Experts of a small language model.
Experts: 96 clamped SwiGLU neurons an expert, a softmax router, a shared expert of 128 neurons.
Below are experts of layer 5 (counted from 0) of a mixture-of-experts language model. Rows are named router (the router's row for the expert), gate (a neuron's input weights, with its number), up (a neuron's input weights, with its number) and show model dimensions 0-159. Each number is 128 + 24 x the weight over its row's rms, rounded and kept within 0 to 255. Numbers have three digits each.
Before each expert's rows: a language model's description of what the expert responds to; "gets" lists some tokens that make up at least twice as much of what it gets as of all text. This comes from a sample of Wikipedia text that the model never trained on. Tokens count by the router's weight.

# expert 38
It responds to: Pipe separators in wiki tables, especially election and sports results, plus colons after labels such as Coordinates:, name:, French:.
gets: " |", ":", ";", "|", "-", " –"
router:111094112150096162136138153148145128105149144107107180118126146155117152162123165090130059088146112104124136137141150160124136147113131068128107149129142110162109130152097140137148114163165142172123095128127101135090104155149175126141158142116170124081158106094168128140167056140134142160143154106101129140105155114175140132120106147098114097089105120172137120120148113163145099139151084109149071096120140151120102139115133133143137161113121113138086081125165104126116138120148136
gate0:169148129163092128093162122116148123151085157113119125157109130109121145135142108105115131164163081128101077125101137154104182096111175126115127177137133169155149113143129157139155124143088159151140096142142134134143131151107126075103133104078158120116109102155134148120161136116106137098145088101109124127142128173151146118077118142126121156112111125133110084113112133125149116144168099110118166117136131127123139147144109140136085145115132100112127125187138156108138107173119145
up0:173166159130143101118150135113071099147118109138169149149123125112163120112147144153123158131126151123111125153090136116114121130127098156148102127115114128129158142148071118108144122120156143160170090104122073127128134143105141098101138127155129130151061071130096123147149154093180152140155114153180148181144120076124126135112121138126135131137157142128120114121081091118109174150123139158123110118135148139124107140128145132128108107133121122105090162190163104164139138153112146
gate1:140125082161084095125124160107085176128124152095092126126160141143118142118114115152119121127089128117122126096153100128124117105118079115074123136120172126168114136114157115122104089153116107164141126104143100164166132110152181134113112148094118142166126111116094148115101116189135104116136106082144153109105127110129176125176104117140143123120104158122153130124138159132165109121082127149135162126113102088093121135111105156096149124125148170124122112152146137148110123164087118
up1:165119133150125168140143125118140188152158137102097144154115120156117115150159167167101143123146142114090106146135083139116116130174116091117094146115111119100109152116117104108146143128115128146072104114151106097121118089099162149106120119151098107147129110073162082170147093090124113112155143149110082140125111117134115156122102116093116126148120156114132122070143132173159160107126100125134103172098129200144086172154082131178116147130097133149140105140138109161119144117143143
gate2:146099115107170126123112138128082138183100182146155102101130151116156142134095154166148103127149163119123156168096130142127137164132107107128096115104146109145144108133140162125160064122124139187078146100112191134116137113128126135117137097113122080170142135148155114087091147154163097147093109106148161142115146123147158109168121107154151160119127112144154133148117120120169149113130130087116139097103102164117145158146113096112121126137092123104103129114088130120101087109114114
up2:132116116130114161162090138157140120126114131110144150109074103130133160139147129151141095138092156114131148131155140157152137109116148139117120089086163082105178106170142094106136143083124109126126152171151098169095132114122110126104130124130124095159171090103094122132139063110124085141138137130113077127137127105108154107142121124117143125117119078152144092150162084132123140143122129108109143091111109164126128087108104099134211138101132127126122173141135119104136127121132067
gate3:118168170145105119114148124125161118133111112112139149146152098143115143140126141127116146145140092154139117074140149102092110144131098156075106184132131156153135127169097123139096158119145090170143136139083117082138121139117103109122134191145084173113139130128116141154122129107133086144112147084097107093137092098149155138146147129128148138114114108117068152128137136075111110151162120111136177144103101132112114104128116141149105135117136100133130106109123109128110127117132143
up3:145130135075128103125139126121134134113097134105110136128100068135091164116146157062119115120131125126146152143135129151165135112171114182131112091142118104117123117104105149089143109146090163155172108108125133127139118137135123122110087122087103140094156154082116125147171108127150154128117138127113170159122131168112132142158094129143093113154128101087154138107129108148110100129139155122109067132143137117169159110118150121081101114173170122120149098127134140141149140136148162
gate4:089116135120118141128130149168107121109106178103136130123159158132170113148121115134087120172106138140095162128153137118109102144157116181122105109151131126129131137129085128102120145124072145123149138171139103141095147157135151148109139120143149122146163114099126100150112140108142177152143144108129105119109110126069114153140103112128137139117139137110146129084161089150110154092170148109138123103096156122105104112158108124103162131159142126154126121132132137129125099098144156
up4:114163096118100127129098110139121155147140124175123136138131164130166099112141122142133131131146107120163124123143094130201128140123132125179140094129136163151108162167153145176092098196147131129124100121128135111136104128119106140104154151117099136124122108135141175156188175136108100117137133127143104142146125113110115123141093132156128095118129176139097114156101185166128128155118112126090136128153091176102175131153156134119122177148125087153160126148143159142136116110101169
gate5:135121121119126105111111129113113122147135138148128124090133117109111152123113121131125115119160151156140127098174125107138117125137158087065124134127133047115135126121088124103103126149136134107145170145151171126110097161097131148107135128128090163170104114067090136172126119136134099120150105122120095083167074155127166122160113119174139131118124110129142161122082109147128141134095137142121147130107134091119123152129165139139128140137156147108151101127183051201098123137179157
up5:109112109143132149094159109138109167100144087098096072132160127165120166145110144121120110104132166097163085160070141148102111184142100112134104122116131129160123143125128111129151116138149149123099139133135152118114149156157103108092100114126103101131167118141150108182115068164170147164159184154130153119177129128127118132062109133122131105150097150146111101094094121137170104123119112114071134106109143150099143087093067109151150110116141086125130158151117126133155126131152105

# expert 14
It responds to: Suffix pieces ending abstract or verbal words in expository prose, such as -ious, -itive, -ination, -ated, -ived, and the word of.
gets: " of", "ing", "ed", "ic", "al", "id"
router:148136120153161149075105143103155101122130134156146175138172103156130122120133091166116120120111132139115159123127130117127103162085134145134134127117168139111125140124102137114138129141144121076142119095122091117108166074114080080134143106097107129133081129135103143145105169122104087155158112156152106140084121165119165122123134104146109110119122135196118160151131139130158093089067115189123098119128093114125136099166092116130106165146130123072119140119131111105141122118137144
gate0:124143128123144132126114159123116150139121110154133133151137161099093140130144111131084118181142095126092136152069126139053135168116175155093120115124119141108148150106145139083181106090164113141090162107106124151116100085121094138097125163070071109098105090136122151131141128167129123122160095161169149126111112134134100129120084113094080143099086134115105155098122117097173107123140128099148108091115121101135127117129139159122113105126124128105117133110142111102185148154120103
up0:166083135140131144123120099120101124137140135106164125146140123127097099110109185153135134100136142136110107131144154123126134168104118128119119160084061147139136143092104104141125135117134145123117174145108108117083097123124116157174118123081114125160119102131149126074101104136158135139100107119151149091137125148146124118100131077089119084144143115128091143122111127130129094126136071113083133133163124117121129109134164122109137151116117123125123146131111114140104144158133119
gate1:133123096127122082166118124117154136124151138143113150151124113096095153138162129160125102082164116128122114163131149134092178143135152112130118131095092114151138150130118134148129125138136166115147123143096121158149147101094099093127101172114165101146116161155094140101074083099130124112101121120095155127137108139114092141167129134109095102099126144138138145097128128152097119137133135198143124115139092116095139171125181142102125142117113122161152120135141108106069149135126149
up1:203089174110142080092105186083108137115181141113097154089116160110185117127152159145109114165172106110144125094116163135114129090094147131135145150124129172148086110130122157143107157186107101133115131120143102111094145157150145123129100145162116152142125119104127117126144168131107098118134109116125127149118122144098155107139152117154137155132152123136133144156124103102089129135143098126118074137124143179120130142116132131097124149148132151111105173122115114115142155133159155
gate2:130144157138127143114139126126133153127134166115140109135143143120108143091116079189128126125123118141095130093087086167172127136141127147155121118174107155185125136080133099151142121155101175129142126097101143108105117083102094144103137165106117170120155137128134111178142096133120118161106165143101097128149110158104118153118131128139090086138158146117148152166115162139126103126108117115128087118118096095105128090184095142123141131118125110140148114127138148121112128096095150
up2:134076097084152141151122102132096114154134173125121140100104110187133079173152161074122125101104132165113119126137124058121149121124108159107177121151147109144147135105089126103143134139152098124156142127097131162131113119114126116102148163097152159129109153152103146120102125121143130163128132120158111114140138164118127157128122089099173110100116103142159092097100107153166099140123102143109138096154141136126129126162126114127158144145108164121153124117131159170110105132129130
gate3:089150105141138105107158095114107145121139123095141112154146095082128112150109113139123133111125088134127101124111085074109151163141172139138158084135092117139118125137128148108088140118127096152121108127133130116095130150141160078121110111153162123129122121185105123132099141145108118124134108141139097110156129112159110109136147145141142077142121109095143113171125138119155181136108136114127133153169118144122080112133104150112139115130119129104096116141133123094170107157134156
up3:142126118143098153177107153117135128080126071153125153130117131122121118103187169095145110107108123141092141133155103150163100102140130140106163086172111095122135119119118103137137135151129099086119139143124123136156148098149117116138125145093136166116125084145093120149140093108139147116108156146144137147120112173148158142127136145122096151118124140111127159121126134098156083126128109122078117135094184111178130140161116106156128142105155133152118147125102132128102132142151112
gate4:108130135129090129091145160145133095121072168142153125123110117181147115142140144134191145115109139114139124116122137157128143137120161132135079052134144160120147158087125156163106112151106120097144149113163121114105099129125108135138192083167117128122157129151144156123125141149144113123132141099096111130110120112150134175133073140124134125147089113104124141155165134134149131194136123153124129126139154069110120131124095081122122145149135127129150111137107123173120081160113136
up4:112129101137160134142112128168161166164160139149119099140139109138127157131157124152100160131130082095114094085106127093127159097191143112128106121157148165102127129120143117107113139107147086136078132134110094134151105143147105143142117170144137112150120138096165108153115128157133123125144178102134102134126125127140074108121077137144115160151125153124129156143112131135125170119125131123164116118112105129107126149108143109152160103134151081105152117119145123147146127103093096
gate5:132067116141114141127124141112123141163104125137125155131163102116128156134165151187094144122143126092116147165150166127118140130163148125129101110109139130143160111106118088118156077141152149089110072118111162160134145140136146104136131117111128161132075151174096100121100126080118107156082147113129129132136146103133122096155096150189110133097113161164124119121132144156150144114105153136159103131128087125120130131108133093094129116136078155089157112121140095107149143157147125
up5:137144144129113109120119149151167107126186133149121131125134136141096146110094143129146116120139134090108111132174123094122107120126137158141145159165123140114136123160137118085156098124117102151098167121125133106164158118119112138129094144155099131127120137046120154122119113168141135150101124162111120197130146150140143146154113111104122152104187156157092093149087080122129125146115129139110134112083130137103155134109147091146128077126172134141138140127094118137109124102091108

# expert 3
It responds to: Pipe separators and numbers in sports league tables and results lists, such as win/draw/loss columns, scores like 0–3, times like 1:45.
gets: " |", " 0", " 1", " 2", " 6", ";"
router:107097145118086135156130124126132131153139126118132131123094137123175124109110185135142078106137107139144134166083147127129121131110136150090174162156125111125070115124183115116104134138156160129120122156128147115160135188135155138161103162134111111079152138158152102139148095087142169127116120109147125140094123136150145130111175112124066136130105134109164108122162118162152137103131131107131104093108154102090133085115129145124160127118104137113119136101186135109100140127110113
gate0:137132117130144160101118134129118162104105149105101073114136156084100129161158111150101143108120109149111127098129127110125139107124096108117115147146114169097129093158159120108129125135131178135158179104142128136156117169111152179091138163155099136137134119102171139104154091139106141113159146082144129164149135135137110136118127148153142124134106193149125120143154119134120141124147142125132156115143139132120110157112119154126098101146145121099120094132164107150139129134130164
up0:103148113104116141143102072113113154162172140104080126146120107122141089154132110106122132140133123149117119094152118097132160111125119114118156122176126110143173181149114136097134135129134159106103101102148161134117171120140171147150149119175095168145097153125153147167175100157109138080125159078147101131154146121098177144149151135105170160122126159116111158149096164120129085122096166133177131121118125111120163147122141161139156138158141161105091109152110130113127139144092130
gate1:119100132081140139084166137166115091093146079141112158094143136149121134143086106125134091104098151110142101122150121167149149123137147140116125181139122127148139088159131142177137109156090121130138163111135102120134115113134098157082077133098141140148128113119155129116157103130111144077153132109129117122110125112119140106140090122167120131124177158123159115105145112160146112100168080134097177163134123168092122188118122143113166132148154119147170101149122078133116123138145131
up1:123117093158084124047106106150144095173140088144170081125148152101119113148105151135137129131111103128109154128121141094115115136113163119128152123148140135121153149143116118147137126147144159110131110099114132148129141106133176094126100112121141155115120110143107122155130096116113121123139105103185148110115166091110133153143079117088167102103153136096126143130150088158110119132123144118155159094144065111143127189123139155126161156160120159108147110103147183137121133086117080
gate2:139094142104105118150104138099094154126136125105142152150152079097155127137119081111167115134087145080120112167092153126137132145122182142123077093177119111138127164101124120122156128103091134138153119178152115106145157118119104114120157143138114134152164098099099068177169148131121102091126150165137135126121134169154110122121108141166129143155109153102151103155151119138121130084087119220122120146133149126137108113107117171139107112104153114105115125108141174139115111145129166
up2:153190121123145113160124166123095117161107134124122133128112097138125118109123140143115142140147131174136107144128157118109125071123087110117131104091131133155111087133135065140154137054134105112147142126151096164121105151162151099153155086112099072121134141111110145107136121088147160119131139106096095122116151112164109095119144127127162150117089161132109127128136146109117126123109109130088145160136117157075164115154168131137115162092092127125118148127115137089135099111135116
gate3:093121102145160106113115133127132115117162138117123163181153134126130135104140116145159110142188084086128106099099119171123091144178085123112097144121127146125091122116151109095149119123063109094127131123127142141142160134124093109127123144104146166156164125156103131099145142132112114069172121147082115137140115128157125108135136107113168124127140145181140099110117129108139135131110144119131102141138141090127121142104121160108134124100098109161105086108167168118143131195148069
up3:156107152132109113155159112125163173116128130131093152112163120130152119145162112130142146114167157152120156129141109113142143135117139100130110110093120133190125149122112127141106131143100119159141115122129154106100133165139130115150106098137091125112111103076150159153090103139120164118106143152110153106112171161133105145111144121085158155118154102118137121110152131140152098141205164100130105122108133126116135120168092121124133124120138136096134079124146130149090130118149174
gate4:127138097151125105116140109125133140125081153134102092115132134149170125132122154125150097168157137121107125133083116077153129170112188110109139126133096131125128153071173139128158118134146098143148137139128161117162143144150145143148128113092138126108112146168148108099140147149153102142159104116158140143179133113133156152133150151128098123089147138152120127109105133137148106085095120093183153149126120141096151108087120094135112112123128148138127130120128119123111084138167069
up4:164137099159170127135132093146076134152095138145119107089105113101169139143099161111128105186098134148159136143125153093148127105161126101132112153111117128143129143146145134142117167106131111128127082155107142120143121112144128114181132104124111107087108134144149079106146097111119134129103147149111114137119108175085138148136143099124145097153127128155100092147127162123113193123132140184126105143102128183135129125096094139118149128152138153086159156157135156150116152186093096
gate5:123115101115115106143120121099169139113127141150188101134120128127152139141166136126150127112114141116097106114146150114107144144112092142062118151149161128107154132125129175132124126110132192138150158161106097092152094113136134140120126132081125154146112126147123127100143122094117107113167137127100107129118133128175078146179126126145144150165097095129076139185142144085089083094176164137097102157113128102149147137136170098115122131142159106113145094150174143101170120142140161
up5:158085152144118135099101063154096127099083120115135098127134164100157160128125123148161095104108133103133140174107112138135150130136147108097132161119147143142122108136137120120125112129104166112112121114155110126118103161134107115146125106135137134108134131130089095126131099131164125150121119140170098111142093142123148113135089105097086110103128143138152075125122156117154132102139129120167123158146116104083121155159120107114120105141121159125096176127164119109118144138129136

# expert 0
It responds to: Prepositions and infinitival to right after a verb, noun or participle in prose, such as to, into, between, against.
gets: " to", " of", " in", " with", " for", " by"
router:143135156139112160118138117166124129142102158091150113114151119127160145112126097115150099127127098109054138152079128104118134149114133125149111171131097154114141176117085118150121149141149112173167148090116129149113102164137126129147160139142077147085120115128121116140088119115144136105151119039142135171128115138130126133130130102126170142061115114096116120132129146123118116101119111182092079096106127135115100094118148105103152155129100145150142145130097139123153088146102183
gate0:119124079130122087137165089148124086119133165129164127098156157104156147123094102145134131121137156161143144111143127110156116094125098152101120143097135107114175107155166135113110139132131134141166138119139144149147128151088170122103098093155112110118169117103087095098095110162151127143131131163112126145138110109137152130111107127129117090140126114133096112131140160073128120148124124092113130132156119135124088124138095137112097082108115106128116105126094134162150143140126107
up0:142137095133093127145167131146118111091113122129154116163105133133124102142130123136187077087104119125158157144132159154111197166121172129156112124131114143123164099128128172104102140127129134146153151097140105081156118144119102167137100088149137109069097132118150166116068135146107183156160126116093146114140134070103114139146159151143121115154147174167133128119149150096114131122041111145158127115132128133136154128123157078164116112144139099185109152115124147131100134135110133
gate1:127165174126133149139140141119127115134147112126137139142152156122118141152121117177128120147163097097150081140108090108120104138113153142131104140127109091096155149138167124152146168161118126173135132134187113136123099117130123131110143144114119126139128144102159136143114118153129098115133131091198197142116093119137147154091183110096126081136081094114112156094103112115133146114112120133100109147138122148131147110079134122132117131157117128160095124156117142127114123154130116
up1:156138125142119143120159164117127079168088143132156142153107131119134126129110148116154149128119136137147126119092118153068154130120129133154121162107134165104114128121105132150106129192133129151131115112135099145136109145124174101107148139115151146095113153135126153162118167130110109096133160116137096130175143164142092171113174162123127130096160135116137116120164088080085114147093128105090102142141122141122122118166128136107129144151104127125156110056155121165139166121143118
gate2:132132160153132079100136119165126130152110129117112133106172136177139179186157110128123083200131138161106122116096129127137146135135137066120136156170140116131119171151074174143134157132145142141049130120098137176108146135126120166101083100119152093127104111144111136119122134143152141142120139104147146135115108142088101155118164134145139130116134097148154120117112145090116078104122118151108108153136108115114117138149136126138115069129150130101127102139126110139129139193124132
up2:117154096148166141120137064108151133161185130106144115107151092115090118077118136096099134091125127143102110083128090149080120119138164106112128158100156105141123175162133117133141119151111139110143135151095086121063132130119120170148145136151094136149155149122118100165113133154099085136092152118114093126129146150112137130140166144171133123172146130094120138121153155173126155163147149165170159121140170135092140134088135119109160120118153138108141146125148129106149112145142141
gate3:130135149084148134111091140085075111104092145132081106122143121133165135148172109172130124121152127140126157137139163108116157150138129102134124135132150134135127128166208098141140196164093087122132121155155170122123147145119096164101103138089151144127124114146125125104075143140137096108119145150072106164125134104133130113142133124118157155109113095109123107104136124139127106115147100102067160165130113160079130091113112097141134161123153145092145070108112116119111077100112156
up3:119102145155152086117140134102125065149109165106163144150102121111116162127120122127121119144126185116155100116124171127107112118151104136118071122181114132171066137119117115147128116113143140128180154123098095115137116099122134193173144158073089115147178148105171083101115130106112140122122143122137138071148139094123147136137095153125101098132138155147139107109114149122122148131117101171113097129085119108135106162111100162136114131054132124178080133088145119115145156121103131
gate4:138155128147140138141053116131127105137167129097158108138120132120079135135143129144121156144118154124153093112139132162147128124125132137167103164138116121122146135129113120092134130129160151093113171164178109146152149166112149096125083141143097128146128149154103168139094121081158172102099139131093134120129107084169130125142145069092122140106127160139110122154169119131115113098108170142135156142120134141136146150109130154105146111088111139135115101158149084141133131193139102
up4:136088114117138116132103122104132140097147093123091121146114146150134148165129141174105113127151139120147121149128105138148110132167181106132128158112103160140133130106094137153118158102148107168144158116100150120121141108099158127102151171158134143106140112128118129097148114163140112144114123135141182090162114127111130150141151124146113113107109164145124109080110159140111150095127138145103113128067131114162163123152148108120159122160102160139101153103106117162134149138132112
gate5:138102125129126168114116139194139129158145164127160125152128113161127158087137106111140118176105111098097125126147114112116120119123129105128147155115139184131172142154137126142112097124129140167131152126082132107070180119157145134097157107158133128108120115147141169141097145115109133189123137174121141137127201129085068135094157128077138170118147113133142097078120083127121156133125059160104120130130138095153121115110125129151127137168114139142136104157114101121117113129094135
up5:112151115129090114141113118110158126140118112110107143111144127119148159123116115099162149138158143140140121109139113147133140124110123115131142163166124116122159135147118155113071124132069091135109165081147146147103086131125130140065160159124118124143159106137128119088103114133135126135148112154115120140142130151137135142116124131153128140070153159165122106138149150104135099145151138153130078125122156144125100128132088177122087121143130102133121135115134164134137099118162146

# expert 6
It responds to: Verbs and particles in biographical narrative after he/was, such as released, returned, moved, joined, born, and brought up, grew up.
gets: " to", " a", " was", " for", " in", " with"
router:130107106117121121142125113107098140121124136082147145146153156138126158132125107108144108099130161152144122141107139133090105157146110094116082103132117108107181138100103137122182105080154118127110188131131139113134098083160086082140132125134095124122175111128160104114163139124109133137132109156115133144185085129098099139096139114125194159090098128111127135091140183166111161130161111123119122116149124161093105154130096103109138147158134182142139136172101085133142119123110145
gate0:141120104105131105140118117142107136123121102121188101099128145107122107077124185129077134151119103165147132139135125187140155124153134123105120129143134103124128068147122102099124134111127145159103141146128109116128098150170121102098123130117099130101126134135121172088135070110127091153110145159155151075126135172111124130099162121121092124142144154100133178135137134090156135133068106180140104123166131160160152115130127153139115111146181150098122174132124123094124132152158127
up0:096125140122161159092153157108112140124112084101135094093136142108139139161131127136138118107134130139136116111152142074171146112230150158125136108151124101062105114128105150129135149138107124142164121121145139131132114157094188148061164114155115148157092136123143110176150097085134132139153143129134109080133123186160129090124137092113106148136083134134124107127118151161098123131133126088142149126091130172127147074123150146142123128090146118098139127131092133110100133140132125
gate1:116098097152148090091130097114086151125142088131125121117138121173130107106147093135126095132136134089117118173138128113033121138164126117118096087133128059147144158129134128136104141118134087132114120108121081095108127125149174101125113143087127167145141137077133138156147130101122093147123166131090080112123155124118148139104169129148157124146103116166135109127115090178149157149099110129096108095133140154103146123150123162168154121161104170135133095164099128149109094141102108
up1:149159127157107142128126132098127140132096088103109163192172112146122133157167116122156139116121090116141114151135111107125133129147140117088151114146115141146131093140157092167160099155131122142137135151157151067099131144124133115146160135098127131124152139158144134117203177157134125124124148150127160118131134100088149163118125111140159096118151136107084137108172115120081144119150118074093165170104154146100153143111134152127124149131124135124198102117144124123143155155172128
gate2:134163114132125080120121127172157095135145112138114130150092155129133109125184143112117131103116145130112150132089119093126136151140114113172106139098142096106109141151155165156125127119117160117164122132130139091136135126101124104119116134158172141086105145140142140082089098125107172137138123143097151146166126108132167129125177138096137093095124161116110189162140131140178167117078118118166073134125116116086143159133134171127119149126144139125137116066098104146124114139115126
up2:156043168160077147115137115122099093109149154118167110161163084161119128134170134112144144136119132105124093118141088135137132159168118162095121170101180204115121119145129132102139113124145150119139123137128132147136130094152120118128107141124119153151141135139172098122131157092116093145139142119156112141111157138135123114158123111127166160127165141116101143091151162153099119088139099147148135136135141162121124149096127094172097118091129130164129214125128126140112122177116126
gate3:096122137116112142143104146143094129090139178094107157174178127169135108175135118103124132151122124118124145118151159129122086165157150150133146142149146104144140121094125140148109120164147115135126134100120150136190110142129115138128123156121153157101114089112133122119132164193134123100169101137101144099124135095150106114150126146134144160142122172137130156092129105125124114073160134118095125120126092117122139188115109114133151119127094099140105164140151112109072123091126103
up3:086107132091177161066179099110124123164094077140129118130142116114110144169098154120120170117093127127136106100079141122125136168145122104142127072134127137125129128160133069111121118187068151093152094102152086116136085106183102124151129116125109152146111126164098137142113081104102108109172098088108149112136090131137101150119172088126119125152163137132166139114141129086129163144188141128134119167120151141122115111110147127147092104148126109152137103103093134100123147122157120
gate4:114124148152124148128163125128110097097092160115129150121135105154115137144153156167116119113059133155094125134101130092135116106134137077079124136133176130109174116167133116130147146107104137114097082148124092118195111122110186149128122105161112157117132127179101129142128142147093138130149132149156121112118131154127111131111146132128139106097149126152122146180127137094098168122083144130144130127109142127124149111106096143119143092126111130109150101147120124156147150137162152
up4:145129116123124145122164137136143118197153119143142082112159150138158161124141116135129166100099094147184136141107135125123117150121113129135107076098061142128115133133150137075131103140144142142151141164109144144147099113106090125110111115117109133128165169130112145118189080116121101112138136076086140137109122148116108108139082130133136095097122143128115125133112092134098113122146130157152131114129097150126112126170102140108109090121114139149159173106096129122136162152116131
gate5:131162115126152119076126143120130114120121085168156116143102090143127122132104135142111115133098153150140113134120134117121204144123131088096146138123159107143097173083119085108090088125119101114098147068102132119114101149144091135139124090114095149096133133156128146125115102121106122155122123112138146135119070095113115105124116097069133106122162139133097118137133141163156158080154160170103081103137108157130123089125109109101153110142140118103134091064098114125116136204158128
up5:097122142139151142095097101112106128136142112143109142090160125110175106127117145121108090126174102172125098107140153137108132096169120143121155110142141129121159074084084121131126120170149129135139105125156120135137133101119141094101132144143126127132119105079139095158149153175094116095145112148135123109153144119132138103123159137164092117100089134115094148141082133096131152132130116137178086155118117108096092158168092128173057098183135121226096131146113112128123114080131099

# expert 24
It responds to: Pipe separators, separator rows, line breaks and numeric cells in Wikipedia tables of statistics, climate data and results.
gets: " |", "\n", "|", " ", ".", " 0"
router:128110110137086158131103113159120162113126116145140171091114110134133158091116163099150089115168103131139147116122144155149157107123171104130149129169104108103114136131131158093121177125131143212116123166119129129149143164113129153166105175144156138137116127136140139120146100129134133091096122104168100122117165117157124083115155113130141082114136144164162116135144099133107123133137162114110094129104156151077143138098131118125124145139114112150157115105102102135112139148141141
gate0:109137102130130139117116136157154127128102157143144151124125157092149122122131149103098081121061135129118134080135129103159133110160166120108135094136110148082095152141113214122126157129096147157127126147060113095163165111133125150102117125145131131097118122166138110139153137112119117115101141074161118142126115122155144083155167122149156124098098120121099161136146127111136109133123150137133074126152058114136124144110118112185122119080137109149141124122114125117127155128097178
up0:107115145135140133141126116115145096146084107156144123117132132160130120127122147134144152165168152087117104139159097156127126167197110161144137077136110099121135137101178121123129142119125106114084131131104155102155113127117099148078135116146132159086125152121094144140130116136134161137128107147152153117112118147145100120105109131158155136137131169122135128118074128149121166195118066141133163136108161110134096139132098106130096123112128113101109107144133185132143153115078096
gate1:123101133142088127111137120138126162137130108132152124158133137118191159111125133186113126133087119091156120123143189168132097105106087120096146129142120126129141147127113141105126127113153131169084131107091150149101137164103127119174122119143116159131201102144138140144130129132126110094137133119190143121147121089103143117137174121122153132116103118159124123145172130115153159136098135149124142160170182139117085137129112119107121125088154131138137134129111160123114143147126156
up1:124125196133121171143090168092146126101124102121130106164132143134098179147127085131121156153136163129048112107137139119129115122098148106118092151114111097106134115093108115068096116103144126099126176123164144092154080129128097127109124147159138118126058155120140141112122141106140165141122171095141113138131182137152147132126106098099095103111147122145169124138119102166125124125106154127113111116097144135129122108132164099147114097128177100144121113140065117145168125129120148
gate2:146131111093131101129149124126129095102101154133136114112127131145128167135169141103140125133130150116145161142149118109061165113151149132117144116124121143097123160128135147108095147089114115165122149109155129115119168169127123113180126106104089144100106116140144131112174117141148118091105088159110135133089107130110121128129119091144137123108139104136123118126126128093133179173096209148143137120111131109123103158113114080133101123143138101129128080146123126092133121175186173
up2:100122183119184155140116098112170176111120147161093135158121129116128121096138125146113090153154100132141126126126141150115150101125171118123099137122076172146133146182112115132086115107106150165148157131184103102100086142090147139143104142094142119120097128170140149100113116132142150096088167124071146123087157102138128124156131108149119135151105092123150114127116109156124099149156153166113108157093135141147148160149182141107099150126122110111128108102127128148128161104142069
gate3:155134112093149119175147143110130132130135104119119106171108165161098104127121092148114128125118118151147112111138135095118120163138147117104123118127146123201130114119134175132125156104090119138089125149147118151099185124082159137107117181131137159122137100128104110120120160133133157157124142109140094140144174122150119152154081099146159109137124105151150176155152137154144164133149091103155098117143096106131129181108109094106118097132126165116101113109142151134128130105112124
up3:113125113099154131147142147164102140076175135106091156118185145130146194125113134133090121117116155121161128164135153141172131161149104111160134107155089130088167111158121085084135124147146126094129131155166076129119126153131134175130106110128110141112095116129163156135133092084137150133138140124156099132113152100132126131165139124143144092095131117143144120137093135104140096088126152082127106146121159127110043102126104151128106146139139147127157101142119144135089123177096139
gate4:157139152130144131127161078131086117126149091118089119150130120135164115158152142166104091143123145103123098088124158124125111176110160162113080173151100162115132154110111128089109096143099162126129150104148127172155157119128121094075129118178092117132128121134146128139145126162100176123120125149173151105130140114134127115159136099121139076100092153087106107109101159109137146114117118160082126124156152104115124123144129124119127105131149111105150130168145143099107125139163168
up4:114128127172134140119135159123114111115165120181144090137102153163101125136154118153100152115136134118143135123108134132132117133124158115144133133128151170131124141134139114107110106074097110122122137097129141104133159115101119133108106118123145085111139102108072145118114143140137170089132142095181114145149138140126065129139137096118142087147117155153109100104105113138124089136117133102156175173115144165115124143145103159161163176149149124100168110090126105117186114183105157
gate5:112127136108156156141144107123133132123133138151148142169129135120122111116132145157123109119135087105121095157153100134157127137112180164113128200144137131126135132153116160116147178168078140123094145138168131130138080111109115144078140075120097102186129165156146114108194153142129054095136139116147120089181095159113111121137133118165120132121136151134120104119083131118091081113151109143130146171135105144106110119155112111109086131106130168102096140126116160124108123104102133
up5:161134143136134142122156100132141130098119114108137156138088107125102153162133080149132090128121126170068129079125134141139141119123146137182113137106084143123134157138123129129102151154094142137112136154124148115148131105170102085136111112082166094117142108145082140132080121142151147144110080137130158124111150076109112159151131121132113120131138115133144141156118142114093090113148145150171069108163172103096098129149140110117143107150157160127121081149099148122103155136188148